Weights of a small mixture-of-experts language model, trained from scratch on English Wikipedia.
Experts: 80 experts in each of 7 layers, 4 picks a token.
Training: a variant of Muon for the experts, 1986M tokens, 15152 steps.
Below are experts of layer 2 (counted from 0) of a mixture-of-experts language model. Rows are named router (the router's row for the expert), down (a neuron's output weights, with its number) and show model dimensions 160-239. Each number is 500 + 40 x the weight over its row's rms, rounded and kept within 0 to 999. Numbers have three digits each.
After each expert's rows: "comes before" lists some tokens at least twice as common just after its tokens as in all text. This comes from a sample of Wikipedia text that the model never trained on. Tokens count by the router's weight.

# expert 16
router:554427423551463491507422520443568457485510523452462497431482592539597486470515482486450466525488503526463516484476526562435523508411481540482552513551541422525505519475547490492537512490518541498427494541535467538502544587544435443485548482
down0:559499502438499506522441529459480466523495506512504480530504496481477523515440535452479544568475508537494454507478543439550486443465463461507570516506494578521458528498488594483508502429469523499509480498493492482528500490448527478539518487
down1:469468502479553445483495528496508536570494536531565524528466520492496542520508500459437575451476509506542516550480547476525458426500543526543517502555482517513494445515509497509494412496481497516463469531483471470517586522540512410471497526
down2:522497532611411484518552542502487473505530534511475470602506493455462522440546451521546454460556487474515462529460525493491505470505525432418483475456529467521524522481521454441498487512505488470491525440524562516462573534556491513512504495
down3:493463501430503583560517500482501531512518469516441470512520542511480467456502617472491479515533498440476501523494507476484477480506436540436516487554536497540551490516491507534469570516513516477435564469546485556449432494524497474467515519
down4:468472492548520480515512537538470511469459530476489502470457531403460514592498533576443519491518480434487547480491537487541518529480552464476552455496465505419550483528499470482513490467528514500452510495514497462515462521528502534466529473
down5:408505430457560495471462500456518518542443507516512516473533504505431518506461546525456451492491464522455503499528487551482526437383491501481542536592538530456471559458431465456458513497499470450496473510525510535564486564541449382502456484
down6:532555521483512488521504544510448534496467392552497516485461558446474506494444486511544543513416462496502561542543427451536493494475413509479494499499430493495444501518510543486515543485533538488509496487519501512526485525513505489529549482
down7:554516523474431460536444473544449475501577559471478466530480448490520513530530495552437545542488537545463459487483453463482482450508537514472490496558557534540506481506523585517508439514441504514503503465487487518472563523483487552478461521
down8:489480527542444466507485510500491549521558624478458532464542477409484485463491456463519460456508534544432444575426451570494518476506557474491523493519530534510463552523507525511510554512418483517599503477446597447465504451546552494524434505
down9:486521470454473558531435510507580497441464439480512474549493560601490488439537551512542499486494535486459500506579465540518470529543576495491492430439541503514487515498485493531441543522551452410528435505542508469529409422533521484510512550
down10:428421494492483477553568521486508540442592501602497455552513473475487467580394565486505430445504462433513483496545466536500464528497457504493562514479560573550474476567477506520502466491548454551596515478534498521535488505513521525549441554
down11:521481518483567501515456506460553526515473497479464473548447492457482481462493490449528453496518555485500492541495494505500521499475509526397490440513460480432455520529479466480501473524405494489522548465477511537491497516504540468558495476
comes before: "1", "-", "2", "- Coordinates: ", "- Country:", "- •"

# expert 40
router:468540452532526487534507543492526453563440456501470539420481532465456533573531562469471520483485528545526548462505500530474441466539493539489464493520485406500488567497558529506531483456429440449463476548511535516502490572518470484536485563
down0:527489488490500472470472420483470548493428494522426475501495520471476505508441530535529499516578488471507520474490433485466457547522478486541465559614461511480511589479472538465540488458413542559553437443492471465541488476563463486485592481
down1:474514541605391534527529429555512407507413540533516496592490525505471554504498541496477480559515507484475515436564482512497480568501508450604466571589515464463501510432547439471494428479565486501472454462507465532495458492509510491482461459
down2:560524516435525484483522499496482547518462447451540495513535500446517415517412546487581485494540490524541491535461501487498518602550490538492475538495482458480475560562519514456536531494565593461482506533528571473493525453413471497510409505
down3:516526407507519519534474480486527539517484403463534561504499470459474553568486532447462520534496535524555542462428449462457515490433428470474485438441483525473483527494493452433502556428526496556484509465478502505479474470504516540559514479
down4:392463462538546553616525444558522500487564476479512572454516548453491538510490510530554485485457501486493516525362467513498464518504481496449515477446447534457517473529494480518483538500553552455513476504547490498490474503476521515462519456
down5:568546539531538465486544533526455528530547521553547482502546414516487595376452470473435495530567442510457477542468424516564502580438498474497501541494481508576508456476529495516481519516475495462483438524453548420475501447481508420543562462
down6:497466481490410548493458514505533470552543480535435451492576451538521496556551502526473613526510501497519473503479584551486520408451526439508505513539549585461481462475481466506468468429533553464487495487454502540477499487486530559485453440
down7:530493516448512497429564518505420537574531449447523484488469464501507417462490489537465502498569464508561470495455515476567576560556531441492539522591536467489449467526488435474425517506477513536477508559534470473422533428409482531458469433
down8:472402564546438513502503493480566518489530475550522514435532496505523509491574537544442458542525458492533479479451581506480492463515469579499482429551488481537474620538479461510477478449522459500565513498455485496506421458466489531516459515
down9:532492552523497510452464559516435497541550398505479572518496531452527453419533585504451571553447491584454470484429477538509468552502515532550480602577529584507462511478509480524523462467437561529503494574532524564515460460464608482505531451
down10:506521524508537450515528471463463501522526448519433452576486477540471497530445475465485443527565487480512559479541460489538486528528585495452466536527530474527443491531415485569552484499475489417543479531503534520517508507476474431478576501
down11:484561534488464545485482516424485508484555509442511430495446525405490533512527509551486528506486476488499517565489489473461555440482547513463507504541516483544468513538486463478464441526415573489520498480478506511532501409532514517539484471
comes before: " | ", ".", ",", "–", ")", " |"

# expert 1
router:538447501534482490441489523467469481523529551508455470464517540568550443567539510412548523521511594468529502521512506485575487470462537495526459534534527548519458492474541461548493464475570474498538562489541478442546581422483587464517527487
down18:542505460515479486478535446543456551495447498487563513456484487434573496532589532479446444473600563523462490570550529435490565512496476558491416460558516491432502573467494462550491514502512482529445490553419505518425477492554506463451488501
down19:471515484508529537451517469466502510530550503456477498496517590446441506469525417533479524416492511532482498493539512549470483538481456491521523492521521545512486540507584521513442550439445454486498522496512466516565553518469463527483453487
down20:554544515487432475486562558461432438571528435507422432467505541554472520508510512479534558467538485450526484588472501419453526523500490486497492522469502432518475435557450483483503483571465465488501541466529539513531502557489474455483490447
down21:515458516518460531595477501509506513488500471450487393508530492483483509515501546476547493479474592504525418468571532504484420501476468547461497514583514509459516490533508457459536499531498484513460427569540427550463567428515470490587533494
down22:483436522470461429447482429496468449527531525550486510481440486445471497422487537499480474512555410492544479448562457454469560547479464559521526487506500495485509464491517479490483568496450491508568466577520442570431421497519489505458516535
down23:496522478468426587558533586457503461458517535569485530459480461570526530546622530450533478420532540545540490549522544544508533561499558439569473430466479513519491484596504487551465533489463434473416514445508545491463547562449502586417476491
down24:472543553457554510493440464481485523538487502459477472528504488444570482435516486418472482561427529498442550562467495535517527508509464534476558489449548511593457483401532481531512531469559519514448541541443442469424495476554517514547515501
down25:543568552539552489489507495427465478564554492431573565547503519510486522541481540415513538522462573540538507537508437502467535478630468487531505537492559518524490523443514560506423479510488498431460493519533455541551560468490536511563565478
down26:507463472516526534524484469507450476483561512472528484400500490515540531484488485528497529456472490550411510466486525429500563530506489508502494449599501466497529532460451453455549462581451480558510519494499460495515507537524524495539506510
down27:482581531506490558529550459523473481473454493507551574528539493558429563390458544541512542475550517475510493494457471482516552465511514531568450516503476520526533501548504505515494503480475579518490564458450498502467579495497458517458477456
down28:489467517517560495525562461496491450533548522444509447446546524519467533550456567526446507524549463483466487451535496466562474477505567462479567519518566497436524615498526517443453499513500532496496508465531540504488540528479525439515475446
down29:541522485492497431445519421484538560542494482521572550517566444593479533502519631583576532518465499495532509527451468479513504537473492499491520506537512434481479484587506520409544475466557491554528406533503606512528457471476533482453506475
comes before: "1", "2", "0", "3", "4", "6"

# expert 26
router:517491503543492435578544461428476520468570493493530448514415456575407466471539456535496477612449441517413484533472493533523556448454534514530472535491540497443520515482503497554526529509502506484549495484486442500554534453458531486464513494
down0:444476479523546506494510553596549497551494522558519459563552448445499510501560528481487518508543528498557497502515503545562460475480492487474514521568486532475462484519495483482502489494554507509498509415539510514460484555511492506510459555
down1:560481506493452511513504514522550522480479501500412511484537523526566543531476506489498450559468470499557460495520525504509523554565471543556434462482537469434517547531546469443472416461459508492501489447476601533503463534483464558507399524
down2:459532540532552478567528463531468537445478489488579440532510506459593524519491538512471439495532506473546513533562514488489488504516495453524497507531501508585508452540586494426470530495588520544510471441574403396504534511483455484438556421
down3:592503515425488478461581486536531565458494431421471477497448519575597500529519465516480535501511550445489500533440542518460510531533466512550533498546499449554535458470487548476517502493543543514481476469458468454450452536512472493502543487
down4:428512463469473476475471515488484500504498584507466522483545542491500475479451529486529437499508466510553479545554541439496568538484566488497496481509501449591522467508458525496487483479536535514461535546496504469560531470477492539551533501
down5:438453464508499444513517497609509465555485465565536432505462513413559506531514473561456543488538467532535430530524522478558506438464592533490493495495516582482546449526524483491526436540541460484497527502555443533497540427412532506522533574
down6:503582488525479539499458462495551525430469584483526473530459526443490525491440496528521465540462462534539484514529472431509429466577507548501448498436479510513508507531441416569482535477491486501521456565484504458470453522437487536484495484
down7:539593585457506515465475442492571473580494539475468544504509529476449485483539491475491592445502557495540466525569508416475469473506465503487489479460555562535473522477572499387482518494492533523470506431547492565509478522466494520494446476
down8:414551496457535471553440474516520535467400462543490505458520469488513517483535467509559553485440504505562462490554494511575492548516479508454472482476479436509482444481451591530535531461525502488426451588535496467414486510465494468446534433
down9:436517450553477493488516498511541508503561499502491495555460483570465562521551529492513575473445484496505475464556560443440537491501522451445470498555499446503427511545514538495569521456483499480518460425485430446519458458581501517522485447
down10:514517550464538488478451504505538535468503471504463555526605552465440433498548536491477450521469487483460476504570501446481521457583476529461439433500495437462518440513480518546499533444525526507561445516529512513482479515475553522453556517
down11:487453520488519502510541492515559514463542490517534474468485478561469555575475476476464508507493541494487460542461475467594377495559471554515542482488535519433513500520530507466505556453529526452506474468527476533465541505540494537509525502
comes before: "\n\n", " The", "\n", " ", "S.", " He"

# expert 44
router:466561422543515480502475480496494507527459482468483527476559464501503475566429562467519505445448537535475467513501521443448477476544573558495546452457501504491466495492546506547531513488493540529480470514546539475494467568439519526538500589
down0:468439497416548502538491523492498573555502517472459503464515583533465551514499480516506457435552497502514499497491397539495488561544496483553563504479548469429489508569499486557502555520484474494535525527538526542529521511440541521473501499
down1:468514541529470549484522530581528492564511578514508514459505506573435492450498413443481357453489506491541409516538512451526528445486501526482514579469565482555480423564459553440479475512466535522410524345490448539521418479534481487472493479
down2:450507542458457492428555516556471437575416530524509407524515471473526430481497494518463560520503449505441527446536540490471461467518510518498577527469498475486420526440542493549426504508433484472478549543484498523478482463506558461422486506
down3:481479462503501420436475505521459371538493535553488517509492488434506487441494599459440516487535557539519486530502548468493516463504506435506514481498432553485557516510456493492521463456499453566610458535451453501436551547515521516603484483
down4:537488532469459523488549469541505467477524540524458518486522489497531452466511467520439517536460480606461527496502488557474436475498534504519476539524478541480486526514555508521463493509536489526508519562478550463489541475534524449498463478
down5:489515562502422470600410517525542479479618445504434419556511523554533531533546491497492533402562472475419585475529459523525502490507464499494545531520489508507479452483456477523468464522559570553503510436540519505538424462548464559465419422
down6:478563510488510461455466589468550497486497536548536404466552405473542450438442509556488524532554538502487506469477425480527503525495542518518450510545507520511484483514524534472493498506412540473527492480565482532501475498486473478469467526
down7:549506518496438536504439484479510541468579484471548549545486545568462466451566520533469556475476479477478536514527547602447441513483454517473440487452429482570471560446515566548484498503542512562504448426526561474477449470419525532510479434
down8:478503439489497471604457516480548426529472437541554541503482527481508456532542475488482539529499500487481457457558532547448544526525505409517521477513470551475512548535465536459468535509503472471436530490503467541559513584568456477481521506
down9:521486477452452551543440496444465524549458463522508485496499508501563517462523485528545511493530532541526444458527525526560471432555542529483472401529508521521504572491506539464437554440512455502378501501510526571500540536531488460431466505
down10:526533525501526508498500449510548426527490500488464489527472544487598483494590556412427471497530488518475463488473536514477511457460517461519486502592449516476501506478488463536475552560483467575434559523494515493443380462506474524473547555
down11:438532540526562521557532483536487484439396487470431478521499540550615561524493534573488503470517465506511533468491546517490443506494471569491551431496495522521548485502425495541541451496497571535512407525530505438494580536506456474542574524
comes before: " | ", "–", " |", "; ", ", ", "."

# expert 75
router:511455539574482509474441476502501510558455516526457506493513456509498485575516476485539587463540533387562506459575525536486495470551541468500447515479511498555497504491505469499548424471591462486501509512506526493504537408538493598513462526
down0:535519506461516418470497493486408483475559550546452456491476442547530487488437504497545531476558519444504538492559475434504574439587492480520499500519536565484507460469460510550455543568461462543535487453466529459468456497512536398511478468
down1:482408471465525466487430424517461511420531475500504496438512541549384480530496471480490478515469432492504472487531436537534474471480569479453501543528528521484540478451572496551510468493504507470444530429491539527540518485466521464441460496
down2:454474491506480487444522520565490445481511506583452435495517472434550466551477475503461503516487542438513482472510476531496441545437545513564532472410479432525525563555435547488468592432492502505445576503468562468495476515509445512490520477
down3:573438471498473454435461490460527577484501547491537541465448491513514521537520483503507496505530414550430551524544480496545490519522489448585480470565475532473468537459552462493490459472490499525508515521502565478476516547473489588469483414
down4:391615493486456542521474532522482498514494495513546483500457473443497494571553506504505539523521481531439498532542486444525485453509526512455403492515550509533511472576437487521503535494539510488456486492500481507511481463546444497499543522
down5:528425453544520423509505544479530473500482567425512530484490546528589498443482565497425526411482504492404492565503464585541465494473536470448445507534474533459551535459551506517517510478515478517410481568538538466564570536466565544461512483
down6:450467471496539462513457454486522526515499457516517493547516556465486538500547488464542537479458516518492514475576460500459457492455449442532608486499443523501417537501526513533529450540477486469430399492495489465526487518470560498508547534
down7:524512527561514447533468411500579582514486487529449499476457507507476536570509532509546456452491513472430480516498508483509447513550531469556510542484493517475475464473501553466534508475504497490503488511494484518533533548518582486451537546
down8:505420409574456525487515520456566523557484538466494510508500520529485506590461523495369542515476503501504555484562513568468492552556523484552486514465526533476417472547551508474459483481561478462497504487401536465519470573531471453440424430
down9:490574584495525538526514542542490443488494512509461571579426493488472491449533511460527495564489495464577449398525508527534458576512467503569567481403447567464497485502555498471568605524478455505508591467514463527543471468503504493488484525
down10:435464573495489490503451524456557538459508461473465491535456509521435587543532511432504531465466511475464503514428511433535521466574470503502533460493465543518544441555453544515505501522562600515515523434478502505515511489506523433570512547
down11:478521473543498494480461520504510531527497528485511499460500507486511482502488475503569516524476485481498489481537522473475531496523427519512477433519551514526501619480476508521475580542564544486540528484509575472430539489398526555504490511
comes before: "1", "2", "3", "4", "10", "0"

# expert 15
router:573525463532529484487490437549527471515520526475535539516576571421484516460508484500517460467462464525518469462448486512493468469458484428497460522497537506442492490465449474519434479483470521451527506536458437459409520510475449502481584576
down18:518469511543480471460470481509545467485538480513489523521526535481521542544553495522511558488462471558480562524542475547493445475505460537476576510504455433499463477503527570537537539524475526500527523481465494511517509489501520558487478488
down19:583526430491580445513474475446513466486521505496534473493487450425493496496451549525492494506494467566497520507455464476481458486498467531457560504517558446460539494486496442538456524532412520529559485479454499553540529472550506522442527470
down20:569448505457474474537502422518482521528449449487507501399523427488504538517485382436457456493471477537556528444392478500476531505518504460496526544532518522431515503525530471473438548470558499517490480495546520498479528438507560473533519524
down21:504542466528526489501522531500483505473462518473506475508500482478548458492594536430531483515515436538528454520427527554478491458472510516520465502442532458476478485559535526468468483445405530438499504505454487496439510555537470519480454611
down22:471593506543542533522517445515514509494510491521617562462474556513598512468435506573496515461463431438625587506482527461579485515496394534461542540501479506500516595549571483455450528473490522452446512561482481490464441542533540495505499501
down23:501593505505492471494460437397560473551438517478470480534483487498547494452457390511500446431521544610518494487474501513380481558534442488499540526538523483468447568480537543513516485459442431503473492530499522449465447533524514472518535484
down24:485524529509516520463472492532568565460576536520489498526574516526500522420494510487524469486415453507464495484524488445505576477484483509452503471514444530468470492476484480469525517455448493495464599491540500461486551489508471501545533485
down25:421513524501525547500510554505536533455494535429507505499499582519507575442445492516492480523473478559460500414521489586488479534525501564508499460467533508527542543561528456448530548436536501453510556527458457519484471517452426560439547531
down26:474493491517502413593519521452558473459542470545511532502516491445539487480461504491463491497497496527456456484421520396485463499477432449486489469523556489470516523528550475597572450520479517579496502485510496587497507477522552503477543445
down27:530505491524542556505450500520443531561506519560496477492478518469433442522443444457484522520473503435486433473461527484526480470491488488501502496545476402535506475512468458489456397542468497512470511482449546523491508462524434595520524534
down28:486542511469573486513476452496548408474496496455468438551497534473560496519521464503550576545497546538459499485514524508494515526495566548521521463539461443485463516461478548507565556452498410447494489502583558467499465482458473487594526504
down29:471508504508552423514462480436475522440467554463518533430562541423526509413517472494474540466550520536524444485469458492450477589561470517497527433550447524493585527467517503404515515460499508466559511515481554485455448493503516526447551468
comes before: "\n", "\n\n", " x", " |  | ", "andidate | Votes |", "et "

# expert 11
router:509499498521447488547511521565435509519512471480503514502488483540513493500476498459477443525582536520517446573462502518489492470531587532506527513419432537450496555536533488501549527572590551511505427498483482556520458529453549486476503495
down0:518530436532523443495504491487591480541508441495493489521548502476464580499546516506536545467565419475509426517497497422490491496495483503487485506510511490487465510574534448459461522562500442486539609559484487560573522479449499475549567518
down1:466514479465528545453456502497494512527543507516534487491531396559563509528553495551482545492535450461564490478498494493506448466459397480525586510472497470564525474544464458528509475571497467489483516491484540452576558534494520482470424485
down2:487495526489503519452545477426543560536537482539527537491495477472532561562546553447477524498535560454499535454539539533409564496480421449558492527440554513498512535554433496542457443509435550476528463524525522524452430499409475500543522491
down3:492554504477439458488491514447428464474444523544531493521511479492546563536503533511546428505535487505572539473426471523474522415516515490560442507427436510492508474473598448532576472526554492592495463462524469507470480506512549510510478548
down4:476584539469529481499543557493482534479542537531514510507490502521478487526548484616491500490500538528468545477440453485551472510432564557464452587467532539449535520482504478457560507525446552442572452480516368514487528460556556572472495480
down5:478564486419506476516465539547530536472526480503463467546460543534535498496534441434475489539502538479563444458413561402483465489496515460521523472482531441510568489557522443438515519509497586417505519526482461533482517523500463474524540516
down6:524508504496526486444589533477569539525503551517535463474525546466498477539432428505528508594511499509486562497502546498553470399613489468465447478518433497593469469488570499521465637440531524502446523499567586487496501553520473517458478465
down7:494525500484575503465478516520430525528577504505552494475489500529534540520517506518472504484454462497508486484543541521509435445570568543532472547558493474508555483520503502458438471463435508460503494505485464477448494526446479488520550498
down8:530522538527520525516511520473474500460536472514499546583457476534518468568520449523474466504473453515453491500450487440478477499478451434478482437492482480579500479569486521522453476441528493540461471424544447429549470474554526442506431469
down9:463459531499516562422529485557453530539491531457443553491442505459524496454540398510473565522506505508440469497516450539574434482477567523418540505464474545442505429479439474461410503564518579481461432480516528488485499547511492531569512489
down10:565554500443490526465536454496600494515534486467432514488466516522508503500551455578499562488451484570524493424546525537481532542526519518472470441460444543491523447512482452544478495477568527508512486520481442456490510559515553515547453488
down11:514499481585492546438532471504423432533472494447472518463550533441514515527496489526470550487503490507416556528439514521560489496514481462450544438493525444518547502490504534524482532494518533447523436499582501498494545530429532578486484440
comes before: ".", " | ", "–", ",", "th", " |"

# expert 4
router:521477509500506528543437491494542583513501465471454529545490533521501520518482535493569494509524444536470457502501590498527505488497510508521457523491514494510464450418468492504446542530456509512530592543480484559497489479470449466446509527
down0:506495503564448501428548419484509477457441555500489477498565592519543582562506444497438531456540461484537480452505527507529463479518548514508561483453467500523473417426510551510518517547535483546454534521572480562546520497535459527502474493
down1:503509531461469534496584453499440480506401472480542486454503556467499455421460515446487469517480517542447453573530529424489484521549524546483461549589589536485515500503584507488437512571510402562482527469551494453470556535448455538488469582
down2:481424493474501465601507476477537450481490556418487487505468497518436609529440558484514513539509577500475534513470474453485492486556467466514469517497478500523522474426473452509495561516500543495474475465526459520491566530494482580537453495
down3:573472418551531495569521491514511470468561510498492444515555511576530534565481517603516548554519485519519518495504498554510503471418546454532556454448431577482483506552503523543469542535523495549498503473423463514450505492529547448517459465
down4:464465491456509510517446525449512472510476555556434500490484543520459477578488495495502508508476499514549520400503499483550485475505465551507522522516458439521532455474559509473566551494536574453479524454508440470527478445524494526517481506
down5:565567519500535439518465523454517494549521461446476495379536458542551543506517492465496515513523399576468471519510487506536538468527488468483486514470491467581534480504542544473469541437430468522508416546502511542470520518479462501533489532
down6:576499488460490497488498477515522513494531462479494497538539555470479580453514487516474501533532481534485509467510458446478409529501493466508531546471510538554595474503450513477524528469481483453503533468441420533501494536478516489501531528
down7:501508460519461508496455416518552466503453492491479513562421472462523482556557564538514462561498544513462431489488562531489478409554485481489520556450467500562476491430481497566490522576515545453546529557508437562463480443466464502552493494
down8:533562490465527482496519517453597517487479502425538468481489485561463520432429531524466537502494462502503541485525417492467537518467458443486523446440475528570481482510426474477472443472480508447519469510525522542524490512515556542503468508
down9:608448505485492454429479517460563548450479477493417486469529519498463605518515533506523491493495475467511477547436520425517413561483468486504458485560520460473500521473481514569488480504508544525570474524546468478475562533492497496501516581
down10:522516446492507497483443488591511549545553505510459516580503523547516488470449519541548517471440532518460484535458458473529470496503517525431526421445515517523502460546510456530471536475506548575538517517498510468515512593482561511545515454
down11:486521446464552547477534502501507476492607496570422571511493511497492490527405516418549512496484503476493482438518466456475589510510490420499514484484530525541484560479495528529520538503492475536524527534619481483480525545477489497508538447
comes before: "\n", " †", " Dem", " US", " George", " World War I"

# expert 61
router:511521451537458446443414582434462506445526432436491487525461514491529485580440491449465540498476578488526473554577462504447441471559528507558559463474524572524439499508576503580526529541608544507427466544542550551502528551526509498526510454
down0:585466557551508528522464516454475455466497503521536476466488495382494439396433516501491467521409518492526501481471492487519483509504468461540525499480494559520395538563504560543488524600496485532518467527476528531478526478494481468504413485
down1:489540502546510472502496462584552521514507581535521508532562374470435476393541515484434465462466453538515508529504473562543469464542520514478489577492522472486463523557555485427431523547567472459533523477460513515517568488580541516524490499
down2:490507443474473562546499450479471501511500485466478448490453543652485539495488517576586503463518535484520483493579513515591477521488435507498527520492537542563457593561473505477512529495516530501502533506542510523537486502522499465464504447
down3:458472534510506509504466453488499539558570595473465537558559518506501473467514531482437524457526531442500444547468450468425455517476540465468475435483465496492441545485489489501479450398455443515549452569568527557485511425502487401528504450
down4:457505463529513521601602488509500513524449499530468463539554463540589488484497440538475533466506504479435503529498573432482483485506442463536463541510513535521515477493588433500521544507497467505498469586458474508497502520546449457504474492
down5:533531501491491394489423559452429486550456451537501453534463529515499484443562514505449505509493600517487442500507532580608485459500495505534408430519537518510527462473530444500476477493435531510470442500568481460505435464420495503501506510
down6:470524492503501543547481504479494427528567577472430572506481523550454539546510532542459431505467530455480423527494574459490549514547534500466486513487438502459543536522450505478515473485522492447572466478509473481498501545532508443489522439
down7:507540513410520499531388539516398565581448570511547458434493560495532518457525459526510490506507499468486451458474516516466466520455564521445480546461508487523499534499562554488528499509445569572513526528485525472511513501544482472461555550
down8:506555477474481468573505475481557479491480517487493503429439454490514518517466498467490484440499515487601517532490511429583526487602460449524511481503492519479433487518515511527519486440518459486535479544484486576459437422657474405460559511
down9:522501503493451516497517578456519489394411473487490500527510529489547452477520456541534448581494511435473457478529479565494458498534413511521442459496523554521460552438438527498469511506526452466478527545489505471474486486461569485532507475
down10:478492435479499546495507493518494521506531538549468506547560499454472504463483496468452470487451516472499456509536536532517448417497521531507503545475491485561470505499469515452417512463520460467510480428506488434430502443424528509452499535
down11:439478521520525512506539472455465560525548551529473477562469467483451443509473546535484446440494488405531563470412484505546528485529477544466516496501454488497526513538458538514520466406429449510449508513439516533543518545450464466555530532
comes before: "2", ", ", "1", "–", ".", ":"

# expert 65
router:457521455478539471563488541482468439487498506509425456525429525440490501544428517431538517521481535549530389497570518489468515561583515529517506447474509510472445503496462524517514471515468511482495523470549574532522517548531489557561475567
down0:510534464531476512496510538481503535464539542480421532513468458458521520472504476483484538605401532495544452529550538512425532443480485513485525470569517435487492494503483500560511464547488476553566473483504483451485577505502625563528535448
down1:490424575497524526543524505459543534469490493428483503517474477503490532436517500509532502585460504522470463462506435513549463461569555498484471472486495521495468490454503497537543449537500428495524486527423454607462448503500469507499504505
down2:460439464483572455517592542544479543607534645469453512476512526540528426448480464550468486511515482529511489451549504515510499580428441551491530531443469500395524491476482475467479549509430473487557595427501556477471582597523441498525495517
down3:509477431556496491479517510460526552523482541562542545537428479554504491537492514435481434540514481466561528568527454533527502486502449488578471622484477504461565461476471460489450499488546531466534482467470462573529491468518511458491493444
down4:535469501537521509449443525574504487482465505482408484471467521480569530479482456565474518443495440512487528463530481500469531412520511514494507493517470517537496494455532479569573439510535523470496468538414583523449471503474501514484462500
down5:462506490554504457507470525561524507499546538367501561475484550547506530524493544461482566482469513561426492385526519477549511430493547575464493521508450472571510505457574501521497531533369455384482457508455551465476497503526489481524553563
down6:506523434414507491531524507531464566482496464516479425528481545490500499568492478535418440449479443508492499548424461384524528453527577497460549462490533525477513477490510523503476565454437544439484526524509502490452476558571496422527480477
down7:558632496543462459504438487475532513510519443396447505487538421523457499464446557492515560482529514507464481444453447467425437494517490476510500502470506521487565537573474535534414555423480507524495590512481555533519496494529561538489470517
down8:531415490494525437498469519495493517495561443505557428515537471556465525424541456413511432568530599485535507551494499512500529523528548420495485506526495478498495528492452519514574638477470492531516518541537506497554474488521524467443525501
down9:446569484578476485562566522511545527506560574517530469506481567489470512429491510499525464441492511570449500505520454545569512441581432417495487509543458542448432414494437503474571500524549464490524450470506582506441536509496530514579504560
down10:451516479465535497629502450406479552452520513498508539529491532537452474570432574428485482476499443488451444438521452568504531465464476468522552527459522514481499491540515490481509600544592507553495538535468454516469504506549490468519414543
down11:490536558567507472436513563509443515549498473529480463498557499412545465453507437551552490330504509529437445509470508468504553553490502477545488529500490611479524526441515513502472479473544551524532564535508558475480525487467491485558453488
comes before: ".", " | ", ",", "–", "°", "; "

# expert 2
router:440535444492486437546567452498495567564434457506560469537458452477523466518501508473566537537482484479488507499444469542482520536570511490491387511450506411525524523541455560486479550457471513527550487485443499475478556485510533440478515522
down0:507496563465404465547458467469478541506511484635449552514532448585501390427468486544484579490499482499493517525517461465509549539484460470499520473544534485517572539477483497474483499469531582510543473535408534506422492454473479451461509505
down1:551547435493470502495463473548554517524561486482503533490458516571530465510560489521513556496373515495566521524480563474552550477565505476434469468435537469483428527551495490497476513519541510487498449532448471481520471561477558578449459481
down2:507455462526543538516464539517550441453480485559521478468500604491517510520482487489489478497457557536409515492462459443615403546534586538551454492525476486446543454462541496509480529569513499461529419462466592508485475506497483474494590559
down3:510468505495500458467451516484546519455520456514464590454470537513515526487530519531466602497499449518464528469525612504494509542475509502454546426418537508444486464529460486546527521532530524515521497548504488460514467472491459352437451465
down4:436488520500567486535521535534528570445485528530508508487518555497445515548481483462574444468467562430494506559498465518592532451490497506494536474504454457514477532440509503461570525555517526499525514578493518487574483540453547498491488543
down5:476478515471502536490465493504480549503512542517485461514483539436534444438469517519489506438472480477523509501493509512475475563575443583483380464573485474505488451468524540505476500511482429569536424518537578510503494510453499472490524458
down6:511568491485478521496493491443536503581510551525492449475498563545489468504451547486551437512543525500522538478475549489483432490441493443552434483431503395495463516480506484454506537479565488489500399538505565501512564520539551518552516450
down7:496551495511493481446506499456542560506530451535515461557497487488520496378483452465520542443538579540488541463523439486475502424517510549464497421535479533535504594544500472450524515485536460543531471460491539464490469525424481455499570423
down8:564460478446507506559452549483509479473536555559531532433515462469499476383488533489445480544520495482488423463531520473557552485488488493498521425504559472507558499548473506553464517451435521522536528495532477507522514580502466442513429505
down9:541542469449552542467515475439500432484407545520482497512468497512458558475439533493568600524487435489465445518516554525486516465474489468475418500480468549477487531530501488548521539594491548499511486572459496462468539486537485457496489550
down10:506498508452534480514444561485439513443529432519462428488500528583546491524440458500509460440488475451502506591571472473489518468492468549528443561526502496492584417526425494487540490502523590570532542508519466438493518549510476512519526520
down11:510509483495490542390483526454487604521530513521502456502459536461442493529548443515489493543427466437497498513463480585513516507523505551473494515524467528487479513481513419534534445430530543480559477557517555471446504473544526469500534526
comes before: "\n\n", " The", " He", " In ", " In", " This"